{"experts_per_token": 1, "d_shared_expert": 128, "activation": "geglu", "balance_loss": 0.00026, "balance_bias": true, "vocab_size": 8192, "norm": "rmsnorm", "batch_tokens": [65536, 131072, 262144], "steps": 6299}
Below are experts of layer 5 (counted from 0) of a mixture-of-experts language model. Rows are named router (the router's row for the expert), gate (a neuron's input weights, with its number), up (a neuron's input weights, with its number) and show model dimensions 0-159. Each number is 500 + 50 x the weight over its row's rms, rounded and kept within 0 to 999. Numbers have three digits each.
After each expert's rows: "comes after" lists some tokens at least twice as common just before its tokens as in all text. This comes from a sample of Wikipedia text that the model never trained on. Tokens count by the router's weight.

# expert 5
router:523502589521443481517602473496526447572544500520456578581511511599570530475480388550579537467542467464568434463551501527485488559447515388560482521486542483523571487512538438518480585424505557494550456464493402507530503500421548516406538509415588489539477519425444392405464543561566541463469465528595524454433568550480598469442499533485473498498453536520479432473462431505492536395557401444365494509471449400560491512486579522533522512497487484475506516529490489544535546508464477
gate0:575487445501531607464502498536546458538522470490463489501431544448535580552487544509519466605495543466507467450556529448528425635521527545483526540442539456427430515538579431553534455479511516416519478489506532498492464468495549465483480637466580447622456473542603465552389494541518511555495537506468425422441510504454469453491587485498532559319430478506540484530527518446481549449437398483466582552512510497462531508462459495551537452482392474469571544486474503442491571549481468
up0:486500499595492567594480511513436470492521461509552471596485572604543498491376410525516467464492508515486478545423547419548518498500544445517447616521462435536462465529533538495468574595504476544504476386481556505549535468458470560504542467471576527414544464446499493533476499513502509546421474414580407488489589582471458506464555581571486535430527511488476505552498436426502497572568521521497489534616550522521450449493564412542484575455465579456467482462482595524482464426404572
gate1:447485501389486553494509506550502569438490434483503496547527542485450460564448420559484488542529414490451532508455534499527485475449525511453479472537567472496616427527544467561567521419469492540423485522422451423474491506450494528459510506591696557535546521476540367401514499572487502533449476498602484394509497415537463495531549459562478567550437461500546473539520472445534545584515438490423509460492460460560448502383449396476504567496569525524519510520494490493498402439474501
up1:486511473430580486543490571454538516478436490562465461413484618518529563538443548575602350480587572509455512490511543482441442492521506594515460513439488540609536494525580520472435479489505484510548482506421481600407427474478505620547550503554453493603523471498495518540551549478549539549464473497460535536472456503600480497555477472509461511481503482519542511557475512557518482535530495522390615474513598373429515486613474499497491496462479548512414492480528473413510461586508492
gate2:578491462481554539462530521472427381469450488522503464491500492492394590505453550458497431527512407471496478610484469498486431637492484447519488562487440473466511515527551471457480444487516410568515551448520532473536483527439570492475472444599571500529563553513479537493474508556521452538507499437484452535451366458445519513576550546522505541493438544522546510444461595541532604449478459431410483560540549459503516572417537445578467456474461570448544561489444525619591404508530528
up2:547532412493567442453384584465472488553503530514539578494529492552476483454503494569491441507479408477517535356470501463600440512490557516490481498495549455495509571469458529517427502517462565520457456589517551450574458548555589547489471415464492513461477498443472548501449440456472469557501422514547606516520406565441471525442422551572535582572502520453544498518406617478421444491501495551463464431396526494572457411530424552533572556489522486556483495536446519431480524547556485
gate3:426595529555404540589515431528455494491469511426537546414488511544482499477556556410549490542614452424499493509494485493430505498470473390598503488593473462515477548454549461426471475479507515474483441455454454506457409566470500475396451521499392526440482475447525517535453535507494458464502502524533536461345540485502429490518488510505437514477444436480473486483528501542579410497441586349527596552574602459382500495482493547432570519533519500558506525509503478466496494512454557
up3:559425493469490497449603451569493538534531510516491558456451380537451551511607523553482475501432510489512595499622584556475575456369462670492485515439520463499544513508482500547483483505429512531401487488489530568578491485545464547542548453493557519507461484505519503436583574461532464540480513479449484492435487470451460556404473469429523436517611571541498548601525556524437557521512492462541535498501419517543510386516469527480452414523516485485486492558465411561541449566485494
comes after: ".", " =", ")", "==", " ==", " /"

# expert 7
router:483436581518450469460486509496541437568531528552589467538503426434535569510494418470578573409479429429484513530481552444507496532462528484549454520457472514403582530515462487473509568447449515535545471458442484485518462488420565457491450476471541558493530498491540471525491477469573449571453516513567610522455589540485541565483428518512432508533457567561510484527374441504541481540475471593424529585522607303548502512437538501480479471475529382512502496502514590471517414505503441
gate0:531512514465466584434481558482593462510503487458434514537502510457478566467509524552484471600462542448453491368553497494531498588487524568512527509474507473409388555521528470499510432415524448432567458538533555555545485430514473440499566580485523489618487526494527497548482488556519476480474541517422433453442501519469483434512559520490493534429505508407497470563484441384430552421390466514426560504483491446432625496398414502556518435481426497431597545501493549464526538573479444
up0:488537519529585510482489581589489448449513503518581465564459431572537476477444410475605448530461549520495555525442466494488388478440536439516420547563435426508435459546608537475458534526552457456497444423507539495552528466449501517491522445418544495438496458411453529521519486496470538565435440424528450389471552589478395480427529588490452457488526531527520514556500403503423546563516514448476578575559537421472411430496544468528482546475456521437434515551454513521488440473505589
gate1:483514496476530542499448461512454558424481456508493492432522534408469429537423522544539451534465437543424514442495515485463549486455460474432489502529542492477591425556559435536502457447472569599453488503415455444553477508470442483444446504579566508511561556512511399449438548496434478515510513517589557441480568386536454428531527431428437475563469491515468415532453546439540587505518425466471567377418400423492486500421384447485553502458466503514452531533498472460503431476396527
up1:494533500486567472584482539414455507529492499522510474450557562572516575524518479557562393509501581492463457493491593543477551482489458489555483598511439544511559460457552548453576403442445591442575518520492508609512482503430534602480615481511527520559491537485542547598526534443599539561536475482490549517487429574600463466546492479498398502524448488506528531497513549475507492521495477471420569487555559448398540522524433560418413450523467577488377541496533504419453530490473433
gate2:537564524457568561497488550457412401531462496550538481485492555511387511444441546478499460500491455503497484604491423553508465596499509500527482530518440505480533497564580466432473474473557389563535439507486549505547524504550622475508505435636560430560465507548504513549507506544497513498484562512498403547460416529524511455516547448516551506492466584491604417485490577506525534424467522499393510490507576427533460434530527466474486425457464500436471606505510534598615393452558539
up2:494542457537530507431386545436441495469510578542505554482541475516476472455550528482473499497490421484462564385503495482465410492467547515528521461561523507462571502521466502537443442470510632463539534512490575510508438520610585519471526465560483473408471507503449511462480469452492451499510433502498634492466462540409451533520530479552569574594409514441549469496479571444479417513545431599468451492403583542613481465483478510564492555501477412545455419484459492412482514453623449
gate3:485525522465459560575559451484532505532465518452568571465493483517505447412542600413642475453665449420523469532486515424481513449494423458528530476556402517499487546540521428342497543560420509465541492472445470503408492487513443440485446518618454543495487468463550526560510467544440489484508536545547531476418485504500501479523534478553485556487422429427535447446519424466463443447551537419465474579553634436449450524428504475493506481509468491498519536474497491473470442496557553
up3:555443465442537543437505418579448539513505584520512549486492464511547537513625538556427517517469557436548529567581556557517534454394416649476483527357485493473480417449502500587522473509446533434430410464447497540585531484543410520555512436509513510524499438444479510431547536516542439526532458459472521505438476439504513519485493510396559475486537586500415537557523481508436506556468510430486536485555452533502554386484491452464504405540498511479508490561402411535516454556502477
comes after: "\n", " of", " in", ",", "'", " to"

# expert 13
router:490533568537487575525556457520591543518492395564586561429469401375508496551429477492515509541549498466555514509565589468447486510316446579584494540534485397540513495453538486460531491474547535556533514539511516514519455467474518522474480389483547508609446563547500484534633520533503479508530455511538514474427558579593476468448512499536513510495488482530490386464509486451497495499447352545533492449539490456471506512511487416469509461474554433501513507525554487531554486481375446
gate0:497507428508532628457480520512552493523483518543432494505473436461504527526505492462481505556542594468525488438528522438480474628465452479513535500483508472472402541472589461524517490427510540472553439475517475479485415495565471385464499597512493427630492459533608538510504529535550516503448482565433418513471470533451489471482552481533502571428491483448555553549520472410510528490412457574451595544460433465452554511446479479608489445410484451368585488507527517392490512577463401
up0:495499493514535546561518538523469470536529464515563447570450470569543484434463426524513522521495473518482533484483459491537479433501636488527467563572504387571550488507568594477429560558570470544477460417508622547528514458433507495465505445430548573484605511395456504515578450507421473605427401481579456466517582593501466466470579550460437529483484448537486459490539437415490515537496507456538528474600581557519439516516546446484523509446439569469394493509501554542534489452458568
gate1:447518558468493540461494449552577477518466432454524486446549543459455401561460464634551435529519516455408503450549536537498465505429498433507507497592585482535545435575522468557489452463493498499430482508445447473500509542492549524482541515555586498536619535541546403429493565534471496521518488451506476432510461468552496527571574497524509513622426432538511524554451520555525551557544431520394492471503481398543465536389481399518568489440537492531491491486508368602526417459445526
up1:520479491482514483540458600480498546514503509530374425397555561518483547558505471638535360511540567495427453531509491468524489510531455580482479501517530547563564516531519508461494468471540503493549578437455510584508443454472512679461632517534527453522539494459460471579534513471571497485539455454511503521452466523508481467538451447537414507506507473499537558461478494505504459567512519522427591546544512454396518439535462529468520534498494600409396545475479514410461567593460416
gate2:573555529515544624519477485484446470488449468438511517480551514527442538465488524432406420519486363477513464564532458574556480544506455442533560509463450470456498554505579411447496411510565458586494466464491482520531537528493552507480466482580478490505545507549559526478531507474516471512499537470491422544434365499471492511500579534531494593491488588612538444497476524519557524425406500534412474471551552468593504570459538464513567461518466521505472596440509507653578384562504549
up2:477516462552567455441363572467463492487485505542535508443468487523477457438538538519429536533449399520473565348454457445544466539468611482500507508543490471491503495499422503471500462513500568490501492548521499455600565546572590524515531518425488433459525529495489524509419429442470483526514412447563554506474459554429489541470434524584564588585408580468490467475430558467479434495525502527453521509388499504621473455514442569566473555556534542500478486501447575384467564435529491
gate3:456535561537405556478487404559428581448460498450588561435470511536436508475517543412586477502610486444521469542560523503496517540552425390578539453526456487466504460547527514439509530484480477459462420456447520472431433515477515446460492558542423518461458526439542506558541515496491478443493451480546477521437480527472418573509513474548506521477460405529453498462517455582543420494492591389478548515567637502379432546468540437422508531500571521494490553443553506396442491495516572
up3:538449546517493570435620490567511574526501453507472512430487422522522579520573527575428509516395550515489549549559543571514518485376380613415481568370502519517514472527509514562539512496456600489460449530515533500540516495618462543599510431535540567496516444506541552405501509492467422503489457480463544492489485469473453506419500515414551446553537528521490509589547468553464556484454511462556539566541432538515529396531505523491525411502544474446476494565428485590525487549493555
comes after: "2", "0", "1", "9", "5", "8"

# expert 8
router:498368570607491508453516524475503431511523457662473468503469413450475480528505505484521510460434494502486475576514595545435483576544531400488556516498593409523459488529479471493549524525547485569562403543516550483526523487491547478505540498438519471481505495422383456489575496450572466471509538534587550512492487549487531586436480484461429576533401485508588485447498476507399436522482462574490529599488417498557487435520604430554467467392577494520481531532470475445505439525452510
gate0:507539451470551631435483509490532484508487570481433538533444476442508557511486589515462407548450531471526520439552576518509465566515510540543547491410489454484417506449506479545478540365477497372561483534459520519462477491578516442394504596461547419595500481463515498607485555523517554571488531535412451490481530506468516439451582528505526586461456475492554473560494490365501517489487396549469551542523378452526550565481451461541521531496464495401578532424468517431469490522462511
up0:420552541566516539554413544541487487449551467527584452561435542606528517524459482514525472516547481459474463521475498463536425457470574447520404569536461449472506467540612538492487557645550573493503479500509622485523532534447469581458469568451567568509481439387488521502528531506421509560482449488507524437510546527561434434440520567551419541474494440455495540465543389468498526525472580438531570518524532537487367433512526431481467526472470580484462525519537528604526462474433556
gate1:523425539512530622449525513500477525395507420526541523514547595399490467506424495622469481542536420472477479445492475468443482474491545543482486507520611486464572450577506471457492497455485515519489551532430476501555525457506501505405506480540577504440574505578462367512476574525461456485454445503564486390470501403553504459524567461497438506562382466521466468517517530510562553621461481537481476517599421426443484505401529441554515468520469553569453560483474427539515408481507468
up1:460442465522615456543554548489527484481505432556479397435504527453462504563481515560473353447575526532487495501512523505550463450480485541506547525508503487520520520498529556430516457503497566536579529440561541548505473502479494589473513458566506431519511520428442464552497546459570519487516417464450513506486527538488542594516446548540443537440442477465542592440422516482452452625476487503383573547493597434408499505529546537465457532432477573488343536543541392389445441496484493
gate2:541443512490555577497526499504439413479521496481497459437519514478468541450489529443403421470544377496425539622495407575473494607540499439522513557502493514455504526576565534429487469542532389513529496425532469532560492537507551522514442454524546534543579539492526596508485473487549501507488469443474434482464403519460557447486531464494454569484444578578580451521480513511457581378481467557444522501554577468565522560486524456520543408448447494436527538457430567554599389446540500
up2:487539455506521498456344560432490499523480506544563508463482459519479463428468529507421480531454383484478607399449524431582454495408563531492477472532552505472504541517446492537433550496491541425438485549516519455581554574522582477466449501517475457442524480430499577470426486379410520563557511465544580509451408551477512514454483497624486548530436595470489505525428537424523466439490449554518529505446485435638472459571486520539551498528474515550504509488455499404468534477582475
gate3:511541568541464472459530469549415526480483486484500556469480478506510382433580572510639468491669420450529514497512527522443519487449463376556509524549491439486476510436516493467442498502514467478527475542501519518480445454452479501517415544592536491489507509484535529623526562500517497483445413478564527486435481569477521596573571437517497522477439414471452509439496508551510433505473500357496563591575581530387493474409495455579503488528453535573482547510491478439476592475518530
up3:558423513490540527508574440603492512548488498451484500445482451536537493525619485527483440476439542434540502543576529579465518520387401652461460505353449520515584416508494561532556487491422496546412543501468502504539538480576480558578486416515507491470601455509516499388456534535513456485531473465476430531456516498471513468497478583472558500528583534547424522623562495528426497483533476471499594491515440521563549407464496531466471407509475499531487462549433450551490459536481546
comes after: " |", "|", ";", ",", ":", " in"

# expert 1
router:543552555542471516540372489445579479525484518434505477449402547452499561532581466487440512490490467506510450496554562500498533502424442405507485520490568485504523533535555497409519499583507612582562456602537398412472516508425477517510468470440514540544575539429436504495536519436463559564508627572528556539465557520541509485399486500484468551566446588534510460501470538490426463482445477516506465563559524511480469476489524552477488478546504488588478550509495513650477328513506540
gate0:546490464517570584471510573489544474557512546515444502491478487466430518484502608491516511555524597502511498404555520481520445602503509533512502487505407486399441550555535493577486495460493566473497489525550537535560535465467510506504514593493524467655510568510591439537487505583530477519441541545434413400443509487460518469473570498545471580424504472422582488505455449477545520462425476526463572550490397489406545474495393468538469475508440422407564501487457594431471509602420487
up0:449532464564541508522513564496479479439481463527589470596457578595563516523459443578554514525495440512471541486471519528520451488503565503501478562523493459539420445507523557482459576567507530569527472506526624519458498485466467546548485514483527585433489477415499545505590522475448533571430418445561503412517563545487415499438515541581466612412500466522531550488540434369475537616546491508543509491555494504559428489521575446499515522432465557422438513466513525594482421399438576
gate1:507494518495412498429438475556503465462440422530537519456509554425418407565427481618468449486469522542449489418534495538438507439472556468460462409557621489503592472620506538533476476450516490483448515503454473488529509514519487509507472449529574538549620489530471435492482535511531484492478469533531451448544527505499545484554633508574432489602436531499481408546438526576609464564474449504461493504524515436564447548401498417525545567484559510559535537488468424557472382464486517
up1:508488468504524477546538547449464552448493432537426442418586592474493518521424523515483381452556582530441462523452522500512420486589487500517475549512523590480534494471592578445591466526507529440565533521471495603456482486421526595445581479511457550476519431458510523534510528577546493515550504506455459567464431498571530546537469504502430561511510530431559575524431466493570458546518472468416550588557491372450556566572540518390458486501529594503447589514524448423483463531448497
gate2:572540540529497548487522487444429456455486436470448515376496476443396533431517488385457438493540424530518526586401459557552441529468437478563512580463514488472538442471553499472466462480521454536594506506582483521573476541489568502519521498524516522558541488554519468565503484543558488518494541492465456507449372443494542510483571574520499580483442533523555456559447519597519533463475526462423549490586594464527467557502503447497570391509469477490505593489508498649590450563601547
up2:501531450580539456456401547440530491537507547512552485436478438520496448388533566467507492540431411494448537347449517449560473529438559516505483470549558508524523545446418545489501575507467568463484463547531524489519494576600620544499530500476558447444502543512438527480441436428444457527548500410531534505451449537511517538458512560527583617526443501483514528475443571470489502474541468563459509499421453500590429518583445543539516509558578505529451488483506541394523590446627515
gate3:496457517529445517561523427557465512435496596454503542475486465401484461407545524451563420546637461468486460570484496503488506496468412416583549465570414493426477514496505451441461534490484502463456476509423484477493450640512523542432477548582490541472476476469535538549519511475453480476471479508571521443396521429512493576487593436515443526500514454503427502448496461542549420479465552382440534613477611510346485489497570537429540488546461555548491535480512513509482470558532541
up3:570438485526542556454623416556440552489451504501514531422499418562514521512605491526461445524426512488519534539595592531519561506365443664440508515372547510509574504517494494521570501517393559529467450503377496552516454498550477492557602379532481562439495466510554527460502560547524479529510495478445493500479502495444512495441475437444550448491572477478436474598569493520420503450511474403503543499534448508552540459473517528525475458449560538481478454533445529505546484538467492
comes after: " ", "–", "1", " (", "3", "6"

# expert 6
router:562454567503426576536538485457541499485507538474436495466491528508546513467483499490404492504455555450581444531498505509496489482513369528461616547473500491528446520475526427463526571414516435520508408581538495517504606544443544444500495457480463490499501513483495412476494489421509490572486483527599501486422494495584627559480402486489489534490487548436523545427465434500518435392514388586389508556510597367617485565422516493514503542491507527479541543497457519487539417447457493
gate0:455514458431559594471479557470529483532501565454467530525438502520550551482468550435439443609444590487516554380574526476507454583538506517542470531415508502462460557495543496542507483468437566466535429531492520556529507520488543432463518624495552486695429488554571504562487484509598513542456512530431461452476525521489481451532549485532509541472478435453526442581534466419541578440465426554447563563494467465525552523420387518553505420532454482489577470492526486502544572529476424
up0:465416426552551554412516546498451465503498492563546425554416530517539469466476400487495519518560469501489468534403495452563414532472505480530479546571487401501499414537615555475554594494518500491507485400486563539499486482487509541540475487515570529438498474417552497529548468416460474594446466445498441453455538505518453455427524595514445518446499449551514537486504399409476538568526505496570468527586580541484492453541648455553470513389444556415490468486526521514515426465478596
gate1:500469468475502556456485512534520465394493477487497509448548564488472411502462468571511413522502502503431543477479568538503548491465555494474511507482533503538584488561545356521467521449490525546424520604359453370495499508449479572513530518594595564526542509558456392453480516511513539511463491518602472413559540384524541488569562502512485477590455512480470448528490495523593530560552409494432568425513454418522470496423415419512556528494572507538491533495497430486455450422456528
up1:504478464511609527599407558472537477468472513585492423401527593524543504532432500592520349487559533501505449498534549514566479491476452588515496492501458546527541476545555529460481443533482540444506472408532567599502462473400538580466580506508463479599505477503491474572499551460540538574487503484494507589434482511557514480544518531451439491498483490504531564458451475441443459537455484501420571544571563431409529511577469558431490507487502564511366538502492432393467528530399494
gate2:585518513446553564469503512492440442484469459524546493466481484467421530481516597435520444528536410565473525603416441559564470546478488471483517616484479470501540533512582482453412495484524426572533489491474527495579559525487568490483533481625541477498476518530466524523530496535576495537464540496428428549467368540463488484562517516514490561444448569542520491491438594564528539410396507510399577483522576474603527567512548457493451470459518525461509507463457537629602420501494589
up2:465545429568556476490428561499494522519492520503462536476531458508460445426500530541490514543506425512514549423454468423536444538487547445500525491487517465447480561497380480468462515478511568454471505575510530411592525549538549541521508481512473460401500513479463566425404442468483478587541471456507530468448428650502488506487462568528561580554453550430490548514481590513403436490554546568499537467435509528671419408551503508581479550560497460470497462518412464404501582499567465
gate3:435595541553386509576474416506481495492523514466551496413529511508518475431545566516598495523628477465518467563505496515520473505510445469530524433550500501514487510419528513503462548466521446441497453563511522493517387544520454483410489496572509554450423520407513461523482588507466489508477491485571524466371516543515471534525511439531450582450463387462424451445534484537510426466487543384509564506513661447388449524415532563514497560549469559540478531521588506438433476527534480
up3:561445467458533523442560423592425528537477456488483532455429404518510510500541511541446513503419528516549541549586560542500519475414468670442429535361532511510554508515448477590512487504429485489495430498495532621585491485588425566497568435563519559467497463496464527371490538463545452543492446490409456514467510477510493469408466490467546454516525538538506455634523478494488528501503531434568556531507462531494511384517505499537505445458512513466475432544386488535491518566540470
comes after: " was", ",", " and", " were", " is", " a"

# expert 11
router:446497534557494516451565541538513448532487465447522499434451491456508486483512475457562532420387582437572461514499567482477502519422468483555510533493493483469542516519433500471538555374450555505496510617423454595536531554497508586458469496450544543579601511440493445479543552396459426492425498475544513466451568531473474546512435478510518496550482454544472432517457507551466461431512571521505549515472516517634448521519478412488497626390479541619499520465483538448477435392404442
gate0:490458445439493570421540504516554432545472491469456463549500510461512542576473547447466468578476611459513451466506528508533482636513471562488496560458479431458372482514541458509554530438446511395531432543534556502516475499486576476448509582481580466709530493623554553518505517528482487558488481513448395497531496516465522493480553508538439573425506487435555473597528508478534522476408524468465603516496418470467509495493409529547553483478486497385594504475516488511472540530464485
up0:486489476500555559527487556514448551486462479482561415500440472567534525459500472459547469543536463472469506549507481518506489452510601479530430521538482404520532416513510545508535537527498497560482478367513589548547545457488485511518469432424560569472541455432537518543513477441456439569400454429583440398434646543449526501453576608541399518422497528546516518481501463417478517612561532454526537500583508556557377484501555445511453542437499562485440504521520527552522486507430599
gate1:460507490447469579455493511544471538484455444493494449513487550508435414498468468610468418563506423503437505512460587498499499478500557432426506496542571463504579465603523466537494489384511485524422540541464453500537512493503535546453498520596577574540547498501453386434477564525523518483443488535525481435500559422526495505557477402484473465607437464538502400533444516516535562509511395539448557511555469513561446540400446380491586503504530521525494506479483428544537444382399582
up1:503498472464610459559520587494491468532457463559454444469541604528493513506447531576516420483507562511503433487501531450518482500522474507567510521509497562595559464485566522493497486477516492475555520403472537580484476478447572634511600522520510495539478487498493550573509564484497552505595479458456574555482437541590515534567431496506428488521498514496527506444404454455470516567490464504435626545538596401411504503578495565473505517485494551507293552524548423403503478508492470
gate2:487513545503537599492489474528426507458441518561508508444499495521423541482486532502431471492533406517457541608420424521480530543509452454528520606445515463542527547523539478405493490425534433592531513478475510533507529546576571565500472464583498482528494510459488548445517576480560560491424435514514408501418388446480474503480507492496502491506421537543520509517437571562535599433462485544528537413524533483609464593498579382450466448423459535493473582445460550620533413524482588
up2:478525388516571502443399555473511545511506495547509503470474531556511433398484528520529537529455433489528578400473492369538438544471558496466546452425509474487500513458462477468439564492521506521522433597533501465559534520561583602495525499467460472462487484514380554421402459454487477527552433466510523501484442538452460593432405573551615467524386495404491613499492491499505497480519527534472473456383498508614470492541440545553494576527513541517483468490447532460497532469584529
gate3:450560570538404508526515475537423490435515545466523539420464524531500475454553563483639465550572487508505446513456500502448479525506448345644508398530492490480487552431495425484516510525451472517514447507442534494517428558444485553424457540510529588467491458390540521547452536448525474468455495500573544511425489537498430536584505505621427562448470465505459531447544472501510437492434556438489526517486607510368408460449559548421543535512500508559486526456554493495457462542554511
up3:515469555459498522463561449542492567473499522472500568493490392569509547519588519588484488531441522451544573494583593563479549484400406609428430491399458481516532527516455529560571512513420577531454498516474538532569521492566453546599575494523528547450481475495487524434526577484577455491498490450512531473542502527418523478480466484449590452510578514569493558630527432564425461499507486400550504525532409527566532403494467544423448459493512497562496448569393470531522468538500521
comes after: " ", " the", " a", " de", " his", " St"

# expert 10
router:545512577493428522488564503438494503505532494635458495457504430444578525614507436467618541482452434456539491536633532522436538523424511443521520528407536515521449488407400427467512529403485501559535491502482520448544507522440531473514509470447477529443475492436489418489426438426593501550464605565568531480419544479526510474496493550507405475511399570420521466451481502448528424452582543570412461458507539528525566540485473481507520476546520538465536517502456581545562507498455426
gate0:539493416447542585428471507490570461499472508538486506488481463525477548477518557461570504608488523576494506437534554464538463588559514503540541620450555463456416522489538418555532466447468537502511495556529526485517484414492505481462509649462550475623469508536544505602534528479598479504516538465410427554488510510463547431527573534553506595473501498426474450550475523417488504484412395539466541497451493406432575503385403529576503487474402447456554525454466525489470514530507437
up0:494537509535523509533484607546422509497553464584521466527456578539581473519421369499485538475516531509436532526507515481540543469479509427612463533542456416526514462492569568485418527546570519549523451423500560471564523503485446558506555477526576554471467468440481464471530518504492502616491508469547437478544524539477396429502566557573406625475543568452500524554575405495485524581493465505534532514509553477571456502507571474552445481387441584467400513464501574570527428476475576
gate1:454496494501428613477458510536454538446513409502540478499551605433524443540463473568517429531449444536477447472481534521537515520404537454369482449550546548493639497583562451509548495466489529518499531523393460434544504502501512512439518466553635512566500552502515405424412510543502470552500508550541493427553525419539405484520545455524454428567465552520501441562506469425541538490581412442408531448460511442557509465427477394507549542487508468510510472484500409531472448486450488
up1:504584527546584476604501601489480521479477453527462416388565565484482514564453472546507362520569603488464453549473501547484485475507463519518500512509491554564573510446572454391515480479496499491521564505445504665531481504418479590463605515512553473555550493459501481600511514494524481559598532540477460524434513518560472510583453463456441466518469517446507487507489526473466417551452457495442606540573563446399494537525478521418533538511452531454409561563479468453551498539491464
gate2:574513514520512555488509490504394496502436465512439427524518486481421528487492499512432446513494475537525455596457414536519509550521503458480503556493477452504462551540540437496462478468478403548569525466490492492599545548504538490484441472614533422502527444532489469542562535561553485458424530475488436519399379530548481449515529485486540567475483590546525498505498598548518633364416530513440568477580561403554475521461491452489513420535543526472501522517444479666611427471493532
up2:491490447555580436470339579455426486569449501537515566491490446502527448468474498520501553540533458517501643363460487469543474540512546489485517418510490514496492529513430477464475500482500582489526467604523575484612535550546578524465466477461509483428496509464437534449428473425478456654549448435504514516483401559439465518452424564567502548536434528413561515480521525475534486463496468579540506443473488501568435495556478517515506595523480502530431454466464482402535535470599476
gate3:447568556441427426562551395540493500433506575471568512470478470531474461430529530439642450476563461426504477502490514471461529498476380338521530472601445473451510522477504484376492537561492493514489510515435523488493442516558545472517463535565512508463529465463532470586446519518491479492506530533482494503379530521520427558468550475531428578426467466433441479482494519587530458541442552453489560498488628492346493498452510484578521554584432502498493529520584452484485504500554529
up3:503474452534505615483545464628489521542458490485456532415410410535538449504534586550487440548470517475544544501636545666486541500401428645518440523427464530457502433546528473593563512459396503498507512494493521550562490444584454458556619451486501518501523481445494551430510553472527415496528418503489479487516461495474485528421408494482575468549518519539492527570531492524438533476488521460528542502531426532581516374526539524533478453484510500508480456488416532538485487507530481
comes after: "\n", " to", " has", "ed", " it", " had"